Below are experts of layer 3 (counted from 0) of a mixture-of-experts language model. Rows are named gate (a neuron's input weights, with its number), up (a neuron's input weights, with its number) and show model dimensions 0-191. Each number is 500 + 25 x the weight over its row's rms, rounded and kept within 0 to 999. Numbers have three digits each.
Before each expert's rows: "mostly gets" lists some tokens that are sent to it at least half of the time. This comes from a sample of Wikipedia text that the model never trained on.

# expert 187
mostly gets: " (", "(", " [", " (#", " (\"", "^{("
gate0:491491487505512484522555498545445484447461524522514477476441489496533541504505526484491474482500474476499515497530520501505473475505473457516499535531516519523491522494488477533503499542496524472500473528494511531540535513459470512513498474521494494472482515510525520525473512508514502513521545480471483508527500522520482468492470469490459486493538513548450560488488482508526532499540472496502522515460470500516513503461479506535505479498510503501473526526494473556498524500496431491487486528467460497496489514497536496443495488482471483484518470523477494543439475497538503511
up0:522525511484506539521510513483502552514510470483473498518495485495511461494571484479473547528485545499509506471484478491527450528477501515531489544485515505548507469507520506508486486485517543516490510506503478504514486502477457463557462495455525475510506514499482490556462515524509522515526496500500435476487489561494537503487506528514497509469494519557525524508525514504487517502513435498515453514517473468518495477472490509518544503541512504500557541522441494508519488512486495500473486493503489490526510476521518467507494508503498514533491516496511555541476528504543468526
gate1:500506460502464516498507487518476523514492551532477500437447469498537473471542519507467509514466467497482523524473522475484484465473522517555533532483496545519511511525504487493503495536545545457452507500479515487486521496503499502529543494484494473475469480490489488478496525486533524501557526466506469499515483469520503468525499490513519463531488514486457517471481491508544507491509508519502494491558492459494474490501501499479468491467512510522473461528489447471510521478502463512509496506475497504491479500495552543488567475491483506530533509481468526454489507513551511507
up1:538502487517519513494516510516500480480495521531504504498480547504536506485509505494521501492495496519519508460515475483477479495448524506519482505530476495480504467493496487415510518447503513532549484510515557497470552489462554524435501491476514496503528510516543514480475489506464493471511455472509484501506481477509517483495462496548450517490483529441517523482451506490493459503509527479520513484494515524487489554493495522484548480489465533489479499507502513482458522526521529464490539516508524480507470452479516529451464493531521493487481511535494477521512472533522506535

# expert 54
mostly gets: "See", " •", "|---|---|\n", "|---|---|---|---|\n", "   ", "-"
gate6:504467554544502473435529481507500522496507527543518501481506487512458493519550522498498453492513500465511500488485483512461503495518478493492493548536473505520484512495504510546522538515533494508471493458559467467497515554503489523455505517536462499476489492511488503485469494538503455472488502506464505510469490470529485495484476485456460489509518483506516548512467514521523500509462482492480534490455497489507528492522513503523471459512470469463542516499495527450465501500461505548470455505489495492492468491534514517536508483527502514503487517508539503480508437466482466486
up6:507498507496481505512482523544488394509493459486481500521496499520481525538513532455515489514502531509457533501495483526481522505499463491487479541486455501503544517531503495454487490511492544516542499531461545479495499473504521482514516540485498509516508458435504503504507514475456507507523499466504530478540524492467520506520529494507532467560523479483485476517482511498475474456506508502482472499471482523467474488498491529432518492460499474512459515498455536510501502489516566464496519498512542470509510477506496509506479495499527515519463509497531517521499471476476492476
gate7:493482536531483464445538499510494486484501517474521466510535464478503502504542500525479494508514498491511472474511498484527461540526487478492523494500490547498503531546521456489503493486471494516465529497471482516536487530489524514441503467525509532504540527521497457501510538495505530457507510503508524513526540524536505536503481524498513493495513530526506486512503453522470535531524510518500495487481494498531512508500483497507475493523508499482523481431515497454541512494460473518466498550507471521511470445473509551535568486498555540476503524504501508538468489457482496525
up7:464486506549479511480497508502502503466488508482468502534531527461515496474509510516494512527494482494541489458481480483480448509544520496524491468512496547503472508514502471496423458496486536486467499494506489516524493501485506509458530462486495504480526529511509507508527499499522546474520513537516515500515476502514476499489465500519478508485523535505490545516519477475478539537526533521495498479497511550510530494492492512502520550497512515440534489474496454485503491501480496524479529520484457543517475477477502511540560516512552521483574527556464504524494492456529489534

# expert 205
mostly gets: " (", "(", " [", "(s", " (#", " (\""
gate0:543503479501516527488530520509468506538490480519493502493458492476562487486516502509468464475539507517519520493472540513498512494503528451498546478484516503485496560499466529502487471508481482473518495487443467522502509514478487504527478500440487529477497471502498471549485423531491530510456473467471477503517480519494467466548511456496498531489515501490500477515477469494509484506498512468515481474450451446529523510522533508528497505501521484503480518471539471549517488491484498525500525443518516518520491493473510537517477483492485534505505503490524508506492480504457567502
up0:533546520477525525514501477532504496534497498560512481457486502543518461482462504516505493481531492505531512487491463518477561446484510543491511508513514498475509518502512530494512493454513506501521500464485482526521503501468493514532517502490490514503469460472486471515467473528472571524443532507462499485540496489542478484527489456510529556492516498487495502498489496496522480464515502480511490486451459461504500473517508438468501520507511495491522481438505533498511478506476520522483491429545523496503484498491481486533459489528509508541471492495512514497526522493535539510
gate1:489475447514510466538453493498467539519494512517536478480505537460546507497473490509456530484441475527521492511545482477493496524476545483530467498511511457485510510478484505476523509499504480493501475515507513510450527482474508515467476546534440509514477513497505541493525486496520515531468538469477500504474477475516492471511462506498525489492494516477499498524520451501508520517519486465490508467499538574490519476447447482508487525534497557479472517505488499483485523478523470495486498504476489454492511536471482536518485491455492489456503477491484502470490521541529508516
up1:524531540503503527455525526482521480473473489469458501546524456523459501477489493521520492530529504489483532460488570504504492529543451487494511524497497520508541509500501469510495525499536502485494508489558527527538507494505479495486502472478539462480525468539528438469489492496511453495534492540507499511489543461465496524501525523516486494486455511523467502480486545497475481505530505537545465510515495444523517539515552492517528468450486475522483511527496481524482519521457493502521514530506529526486481473511492515493505502537538500484512504512528491510500467485485488474

# expert 49
mostly gets: "–present", " century", " ago", " pandemic", "-century", " anniversary"
gate3:489534522491470541501516511480547522510490515489464487470538515488496528468511519488497535491495486513446506505534499471499456527489485522534507513495484523508516544508486498523517489503543488461491485505473487440483514519462493519477486466539516457505510484514474479459521522437551499534490553464508493479481547516495481487514517496513528533511486566525526514481490483468516459493460481501523512532505518539515512513495474536519489503482566515545502497486508468468528511452467517494484486490506492499527514434529527534491514506476472495518494519496479525533516468475511528542
up3:460545502492501508461521515457546527516525500497461511464524509514472505480518481493498557479475474506475522517522506463468482497481483531533527554495468513542503528487498486482487527486530490488466496493504525479475511505524501520473507486518526520508465508522517505482518556447491489517514583485498521511462507466553494474496482478511532539524471532470560492465485471484501471499516516499535545529500492526487488517476481544500509513479524497527469505490513471470515521477496510474468487488523508476538509456550539534508503483500448518520503506519470504499549494474468506521
gate4:488543473451477496486488487508502494526496526497504544524528473547468476472504485508482508526492453480533477506490464438519491469521507495491494517507490509472519490496474539480453485458444524532507534482473502506462464557564488467503518515443537510496452588521487531531504488519498510479484520481496508487489514485473485481477526502505492518478521474500552476508485523498510471521515485489489484504505485501420474476507493520509462492480508456530514483500488522487533514536483495509508454460504521492515496504493513476475491469494491478471465528475513512536500494469507507469
up4:518493510493492488488502517501456524456510461566483508490459546481508461513510490511527505492509548508512498501474475513471514544520510544474500542488483468524471513460498467506533494510518456475493474467485488531508489534465503548485490485504473475493499461472511481523499532476461455477501466486498507478500452472485499505557442426525504522543488478514522500498512497528494548487497507523500527490469497507495524502471516498457523540482476479479447509486531488514495510445486555515510511475505493484484482547486479501514497518481543504512531529516497474484526499488484536541

# expert 109
mostly gets: "born", " (/", " born", "Born", " ​(", "died"
gate0:511527494478501480507474508486529495474525497507480520507494516459530505528512510428514507530482551519502483544496486536495469497484507504535496505504457517472482488493531517537482451496473536463449501543528491475453522525470515550487477494519512554482483522483530482499495509539486471533522463485504492468495506479532513502527511499467461524467499519528498436492451443475503506471497474493569525506519493450546488487488493520520489508500474506492498480532492519536497556483534501496488492484493494527486520464532494497534500489460549468525488503489487515487527505491516538521
up0:481486462504502519466531485525525511486504497523513432508495486535561509496469510471504516466484516535525474513482471507507482535487448549549463513515514503549503500466511493474465477499459504497433489535522510492487512539511470527470491518540477494513493523459494509468481500501488506517518492482494490530505505466504491473511545551453483493517515501483536453492525476494531506479527502501531536482501558464512498490517502491548504500489461519473553497474481501492459551512530574482505465494497495505509509502518488492545531505486483453519486490476472491503499494500507499538
gate1:453503528511526486479478529466522505474562500451485462521548529517461479456504532450494452498456521530521498489524524500477487516485514517500527491514469504487497498507546511550524463472470518492468534571535513461476475515517499512517482461513508460502510495454523515498529535531530506524545499504531461477490504532473488500499494489478475511468537539505471482490495480531502522468472559511500477501461464479538510538499466508550491522500512485466475477505477488496496479479491491479499481453504481517521476505513499534480545506491497491495506527521500482493482476484518483528
up1:556506488516526502513579475485532494494505491534469488476523510479493535533492473496494526535544488463476462508523485506499515485529473500489514515486492508476514506511437491499474525531516494484558503493498482533476519537466523459519521440474492494515517470511475517510492473483519489511487526496472489522568495509530582559518514509538495491446517498500471485481546524483500484538489460484498509476487530546473487491504531525472498486520507526496515501489536513495480511493487515531487499490479501493496498494464490491551483478510489530449478469488511491489429512493501527486

# expert 2
mostly gets: "=", "-", "See", "frac", " GK", "\":"
gate2:486478493547557464511522476528504455495504550515483476509475476522493488517536511496522472525510497493484528501504506516502543517519520476504506492537528494439501484499504444515511516523435435488488504488520482520444485504501502495452511486512475507493497492509513536482496486511489529484473520486497540533500495533496551507496504525510493541479491515476454528553495513548529467519536492515534529504490530504448477496549500479553482462522505448524467514512527477505467530525511515542475490505492525513487519524462479522539474466525524508466514497463515500511482510501492527476
up2:518507501499447487504543493484498473484519482467556502477493480515512513459490450505502488493501501498477489492490499500474519552525466528534496500442497467523486470510490540457489486528493486550517527531439513475477502495493489476548471539500488479514482497522483466514447504475505508486510486506496483468476532490492546504512449473536542508510507508492481481505487524480504515481494469505465497483485482446537514494509499520441505493496488530515498524490534464471479484539516508448513511488495484481499489486527519453497504503453422576474488485492449506487514511530509509486
gate3:472506485508516485501539502517476481505523530501502534485473495508512501455561525465497495493545472512478513563540430528470504523557536475461484532498490486477492495534510525487501516507460506478504521513471534446498526504498484471512515501486472474497536504490565506566474562505506503513502533491488487499485455515473577513561514516539492519498539517483464514489483512464495478479499475541475471516483497512462451520488504483493542502505477538516516511523510491516479492505489476510487491482536487467510523527525514523499504486490518470493524535496499515496487497522474508488
up3:499511498469578472514515496530496445508478497509532491539489505503525482491492498489511544494500470500481526485511520469526460443469447462454488518492516513490545507506457487518530479489505490518479520464446514464493509500502493463495493515487481502499520471482505460523469514501496536525515532484526501467490520486546555507483522486479500505494493467477514523540498500522543527492447489514487476516500512510507480507497477476526488521470474526564482541481512542489479504468455472455568512489501518499490498479524467542474480463528483528479486456494512500510515475517512523468

# expert 176
mostly gets: " November", " September", " March", " December", " August", " May"
gate0:497463515494486490474485478497482536499508546508510512465482533477493486512501504475506491514494489533491457515475492525517513506486496454528540548470518475490520527518507512545482451497471460526454486550507515478534567515516514531526521498509513528534495528446546489535526482470495491448506484493510527526545424498485455521499513504471528479523489542509487508527502532512475505508477500526491527502492479538483517475513487509478506504530483502522544478520517516491515495513555517533465510489467490497498515500446529459522504507504520488467508547472494483502452501454471485469
up0:471499497493503486508502483513518446472496458471469520575511489511551487528540480494457481510510508513503491478527459497459505510488509534483469462552458472508528494490498456500502543544524566517532480502529510534473454459491484461503503500489481468482501477507434490489478532519504478518464484505496495533482544495541510497472516536513481514491514441502501515515527480483474502503470478511497456480523529460504537522498516500544496471489489506484466502516514493526511510519537474470532499511529512503478461526515498557522491467488474516484469471513500504531522523510527511508
gate1:478532447470453503491470480463469483513470545491453570519492500480526480501518486508468502511491480521504464474511460486470517511520481488484564510500531493495494532523505527470462526534460479501522475471515532525462527528541484515480503485525494504447507495503479460463520475478528512500488491480513510497527521495521489515492493519491507536492477501537485538528525542486497465513542472507512512478501561500477513524467527494494496541525511497432473468526489513497531544527510482498509482492475547494464461504504530522497483467492534497449495468526510535505503509495487528478
up1:501510492478455490494500513515451478540515474501480516528513515489507459464514480480509531504529471545543526502517506485505516460531519535482520470482512492515492516490489542489433562507504513518561518505476473511440512507530514514506519504536500490489563494489484459515473466510510503516460491495511502505508516560460506465465510462511493488516487479506529479507480530478472475493567490468458473471423524471499469510511502491491530497493521495512481509524487547512537460518507471524531481476522520497489514506494499513502488475525505500504519471550530486495539488513513542485

# expert 131
mostly gets: "283", "360", "122", "005", "104", "112"
gate0:492482465511450523482509435489519482544569517470494491510506477483497501536529483497490509537503479512544483495498525538458486483526519423510495512480551478456494500537473445511492506502462528468460481501507474467501547481490510493482480463505524511477493543494521511490472502488517468538503521504499471521468494508495494528463541507462496523497505529514485548490504523509483512538554470542483500508534489539474536543478493494496467490506490487525515472539524474476510516533516545483537515507530482503490513520526497535504495546498515481499518527506538507487482475477499519533
up0:509552529483477474519511485478501516500479466489530466490494512480527511490545508523488502477473501514481466438504503466505506539475499487464474477477495568500478494529539535520454515541515518525517503520502534531485525487462523522488451514484513465536505517500504461517525484485502498475493498473489501477502476535526476507516494531468454518525511500511468446552489472521476519493452557517480521468503477488537467517503484513490521488486538517497508513523501481493507530486486524489501518520457532526486471492516507527528507515467502491446491455571495546519544512462513514507
gate1:494495517506490483516485512535541535508507520466507508535455475522470475558505464520474514535495486480519474487484515513483478516564490480520499505523509446466524536474467461503521496517452487488473505491513478500562473488519527515506508452510483525474495522502484503469510530470509494532492514527477477512487483479518462527502509488483520520465492558531477496511471539466501471525511479507513501487526486452457534518491523552512470490497472504565487504514467482490481512496476546490497524502527494506461509562545502508508444503479528487551481475483535498508499479481482474521
up1:490474479469502503523493478447493504474464449505525483499523514502519520488538529477535491480471485484523479468554447490531524488517510500488477496500465553518503500524491512518511513495520533505543456514520492494469581479500475495492507514491496479533577498496490494483491498494511543438478534477487496478517489488559524506495515528525482490506496491452508462506503490536454495480517565478453494463483531526539524519512500469487477477509539503465510492483544524510488498511503511512488492504516519487508466489471506487490513568480475512449486495526495506532533512526501516488

# expert 85
mostly gets: " Arts", " Love", " Supreme", " Research", " Records", " Strong"
gate0:472482474520526531524494501498507497466517505488494503490500530507506543489489500481501494477478503541522467477499491464445497483514494488502514532517483472508479449487499514523511521510501543533481498481463473523489500492537505502488499518550562463434509520515479492485479534489477466486520557451550528518478479461517531501440483503493518490500496473493540499483467519484508548451481494456531481479507487512502511490528544463498524477499501495505524551448533499503510551470498519508493522530515527484455512490486550495494495463477505543520523493471531505513469483552468489484
up0:539577514519509505468497504485491516503520561536538550478513519489464480475484490461536481558521527491499467539475465497491508553493484491499520496490484477465496533506491539474502478504483472510519487501499461455570498483530475464517491525507468506548475538471504486500517473483506524532504487532508525517486530536482509512518467505524514522485449519540507537524510493510478485495444492521526497506461517471522494522474507503492452482496473484490515461511546514455498500484487508494461519496486499523534465516483492508489511493497473493458451486508476497471495480480470487548
gate1:502469489488504493484517476510545512521508494508528502535508547502480502504497514509479473507485580514496474498482504516503504547547501507502481470491492500465478468491491528507497524477491504547500504511505539456460499545484485457489537486521529489482494488485538492471523441537544489489491494507451532461523502514503470479523462490504465501535477473543533536500495544519493488521505500442503503445492495498493515507483483519499551479511473487477518491490517500535487469545504560528488541464514535499497501460527526499494475502520474499512526493484512543571500493511469445516
up1:500480514492490428479521467456521518544494538527537500513496488478515549489499515481479445553509554495520510540495496505474510520534466479521517481489490508504521470485492491516456500462462510514473507495516500505516460532495492480526554480495547471520458490525502469511537521507536552500510512489526526467543512487501429478480528473509480506482469495548522525513518519531504467504524486481512518497485480526522502479455441491484534481532518532506530524511511464461503520522477532498493485508502482472483508518543464509499526477506457518470507495478500524503477478484490516530

# expert 71
mostly gets: "00", "600", "283", "700", "750", "07"
gate0:468464503511501480460498491526497512524502509473468477546490510511508495509489508467475470556495519466491486509496507524543521472500475537490486493477500532478524500464470509510525481504468515534509498524482463486460505492470501497484479494525502492499510539531495443511532507505525471483456467469503527457518518486512509457470560468555478511452524516490532533480487524522523498495501471503514507532476478521453519448523518469521488502544512497520466491484540541423515512543478481458556472510492491469497514502511487544488479480519499516498518522515496457510485500509498442511
up0:508535502467498518520516525475494478466510489455515475486479461518489546479514549536508489476516493488470537512524475481507476521476473491521543479527485490539509518530574490515441509465537488475466502453502486544483479465502518494524517495490516501494505497448497497438481510457463521528495490493512491532487527529546500515532496499464528501509519519545467486466494493488477518480500517501453510471511497474542470493496517539520530495479520476508534501474476471554476470477500514534427493494504525493514495494519520473561486487508508480519498461510479488498491485468515531517
gate1:490511529485483481490513525502506504501476494465510503512521491508485496482489529493521471498512449494510525539505535492511495498475481517487514493484512496541564502529498528555497475470483449547518543458469461487467513491506521512530492498464489515531510508495486541511517486519509484492480521485491445504514594536509488451491535509487506484474502546486523520471495478503569515513491481486526540480477472501484492500508542481506481510537502508486519486495455554484546470480492517498510507508512512457514508554513520478445570469492451509496516517517515497528488504506525464506
up1:495502516499513512514509463523492500538558534547485515471500519501489496531466468515505542497505517505493509473511487540495505477505511469509523472507506495485505496448491508485528497511512532470470463526526474534586527497500488487455506503504469501453459486493543506503475515470470489473538488512501506515517460466508533507486454514475538485528488476517488497517483502457446528488502514527519445522516501505548502520515465491529486490508494461503481514500492519519461522494509479501473497501462506559448484508512511503510464525513553500473473461446511459496552515480493529460

# expert 178
mostly gets: " def", " Research", " Journal", " Def", " Plan", " comb"
gate0:480451498519527500538516470464511515526499478515501506510497511531510500486464519494495498502472484461444488494480491516497501488489509490555497473489514503532497524521507500533523462492516493467515491451531518504451496504504505560488489505511466493441514527485484431487507443499509486485452492483519536535497455464478488500494509514498500476528509454512476497495485507533454480502527498513478502482514509499482471545455480491495471450468456478497510505522485515494464474506474507495433473465509483472475562498499485508461505520548503518511478488496507535471508462529494516571
up0:490482471466462501459466528572490500486494474517450508546487524486519490519521494532526517520546490500556502525483497499487507514524508498432517538534489517477491466526492506476466508541491460510503499535497510458547514512499518458502522487489488529527484481521532515500483470523516490509511468514497434469464492480492487472490477488491502486492525524480511536487519509494504502500524493469494501534475543463490534466515512540528484543517485505531479518501551526503542510496511496525532516534490523504506454517531470491510483504458500449518529502523508472530513500493528476427
gate1:491502466495481531521518535503478537541522515534526535456530540463485499499501487499500532538500515516477481517514521473494502520499522473525495493469510524484474498500493518531487511470483523461493513480451507550546496512484478512478524503520486473458476507512471482480508456525489443449462496531545497530467507494505510513460464481499503538487519504534491503489478495442461485484431455536513521486464505521511526485450478509476542468516490467487476476491479527461512501526444488493450503513504506473488469516502502517487512510541462497474486523460500473527498483458483503518
up1:487460523462530501536506466517486458459523391459474497511522516483435500493514513461450465472461494504503470498502477463524482483498519490457486496547496507506472471516495494470469497494501518550471479549473491491500483478519512543520482483503496496489509506502520462475485502542518502469478498526476478503492493496500487476497498494506521473518492458504507500519512521497521490520485508517493537480526528487471530522510541516486464466541521491484463556520444495504510497489544460516550546486502499463491512523474515483488503459508481496534495478487466520494508518523463521510

# expert 233
mostly gets: " L", " D", " T", " G", " F", " W"
gate0:473467478478507507487528501485489494533504511552528488486534483498483477483477521484470476502494501513512479505441497497496459525479506508476484471521512541524501512520491475507559514553479474501506503523493514528517489549522447514504502507487468534513530499500466504461543509474525501501526462520482484502514466510494484517492507531504506489491509480521479411479506522506525510469486460481523506531512483565489518534516496500515488476458518482535519485502441485447555480506522458582518467506524525456501488508486491524551522489508468529489496494496488551514513500488503526507
up0:526516484472473513516490500492494460496469461527500457524503524494486495509464546511488474480473468502502469485465509501525502490516535521485525503502478554496510472494497447510516494503499537486503485451499518515461493508489413494461515507516498460505519507487488493523530519512540525514490494509454484502503456504499533486446533506493509480487482492502506457514476532462535510495536475539522515498519486535467449544474454541476477499463501512509514500523507488542527510478520480518470545507511529482492517457467522523502496494522488542512484543544504511501420518509499548487
gate1:444524484464529486457480508465524497506506502518507496447499480474496441498511522494504483497510518480492498467523493517507530463489511470493562485501475470506533577472528513489467489509489499509475478508563500478512513503470462502532454473470506473538550517467529514508525512492487527459493457504507482534452546494489534492497493484515467474535490474528514485500504521497494505493516474563537500513495467480479457494520550479549518463524515491488467489495504495468483470522505475480523513480511486472531487526508471534506452501540482533498479497483521514505477481465491509525
up1:498487502523527457511468498465505489481511485523504516461466536490508476522491495529491554522488497484497473509497454495521535495528523470510540490521481503514543517496507564463472520460455484484450470498509482461507504519450506496508474488536474528536493526531522470544528474495514508484545463522496468516495529515503517477495482507493518490494494488502562508491500525473496501445521497564496440477484527499487439463511487503547495522568506504518479478513500502484484499513483459498484546490529471515499502481544456510506490500510442525490490495503503506486484474473520481518

# expert 72
mostly gets: " issues", " evidence", " damage", " addition", " violence", " training"
gate0:557545522501493524485483486505447511529441487521476521483518474519483473504451498470490517509527524464476494537542496494494459467510517495554514516574478466497491537551551530481499541495508495518467488493489510510480493514514434511516485491486518524532487496507486493482508494495500494539428492502507487525483544497506533477500517527499516518505499505511474504473498479483487463496527451480486540500515527445491494484505522476527505482528521524490530504453534546472493494482493485503530479445530483481518518517503530510495485501507489494515473481542544460497483501500499521447
up0:562466461466508504486504526456469516471449535483496513457451481530489521493515548500492476483494489489462500507524510517482503505511485504466494501537534478459508497532530470476528495485499506502484492506466520479481501449500450469494516501485503477502498469501543482487495450552511494503466523506479450475536525515516492478510508523489478489492533556522501523511542487478499469479501524434495533506534516508491467501497504478476504457514505487546480511460519519494485525475526508443492539523531498519498508465508473502479479490516485475467515513519550450511454486478472481467
gate1:444488480507478464424526474505502504498508476507540520518541467525502483546500500471542527470524489482493477534508498522462540489566497510485562507522517490468508480475533476509458466476479515482477516499500500463497498481542495514546489511542536510504495517473523534496491447535527514527501479476509498512490491540487490472462490517488530491538466495524483503519525476536500490514495494509452503485503530563476508507520493454520534503517508534528504470519512451491517456485463475487483495509505543484501533502530500517489498521500500468479491498475481549507532508456523500483
up1:495500537540502528554523525503526488507499481501461478526458516532490517473494502524475480513487509510474529525505490425492462505533496464535455537487498519531517504511511525464491564532525460508532462501523483565513489516480521493480539468481461495447523488522479458497512509508502506472493497523537523494493515472481511524530534442505484485499497507514495527489477521484514544511522480484492485472497479480525508505491524537514514477501480488493476480458486524503471509504500533497492538455495489513499491491520481426501508470516521518528466461544525485522496504569472519493

# expert 142
mostly gets: "30", "28", "31", "24", "104", "29"
gate0:507501471513459480525518502510521520505470524495480537521447485522433565495508492463520457506509509505490456433510505478489452510487465506479459543518500494486531466504501514503458514518449503519517548461489525504492479482501512497494519476487473543503529509491510494525520517489501498526482530478505499460518519477524439493486512509487481509499496507483515520489533541482524467460518458496489480482462454521496510486438505476486525464500548518519515499479502525472492506475539511499507496527511507481523511549500517486461467501508466528504505453498513534516489448530482461461
up0:499487516470535516488512495509469489438505508498486467470551542463511452491497522522496498490506471507501568516491520462497511507510539484503530490500505506518500552482487492506504528490531489468511447567497437514470515515524481478528499545490523509521474493491496504491465509471492490523532498531487477543485496522459518466488484480491536490512541513479502479482524522507499536547477555485487528537512533481519494540523486491498513530491431438507491498552514519532495474523491477547451498464494491507479482449489506495539516501519495474521492499520487493506496538486506524495
gate1:488512511501542472499516525467485505521490479478477496482495503515542483485490547511473545485485479502508537521490512506464511489504523479498470497528486494544466507472505486489478480475536562443469513531476528530453533480476522490492465481526468485526475502449527516513490463520508516496507501509470474511503464517556526498511428514509523511510501557506466508511504540498531560510477488471539474512489475474536516494514504533529511543465478462516518490494486543451473488505476511493476525496506480500504512514527510500491486531463508490459546544498482464490497563482519507501
up1:502480489486455518522468468547542506484522544542505518499483511469510530518511438482505446519514523505477506501515499508546491557498477520490491511471504509460522485492509517523512493524477459526488500487508495464507497521505495534485505524499522503479518479551495494489490534516473528512502479492549562511502522478452478458487552484509471481479516464445528500482498469510494456481515514522483529506495507531491459503506478466491536443527511517471479509518505466537526511494529478508521495504501498496489487458467489548510524461532498510530476456485512525510483431528502458524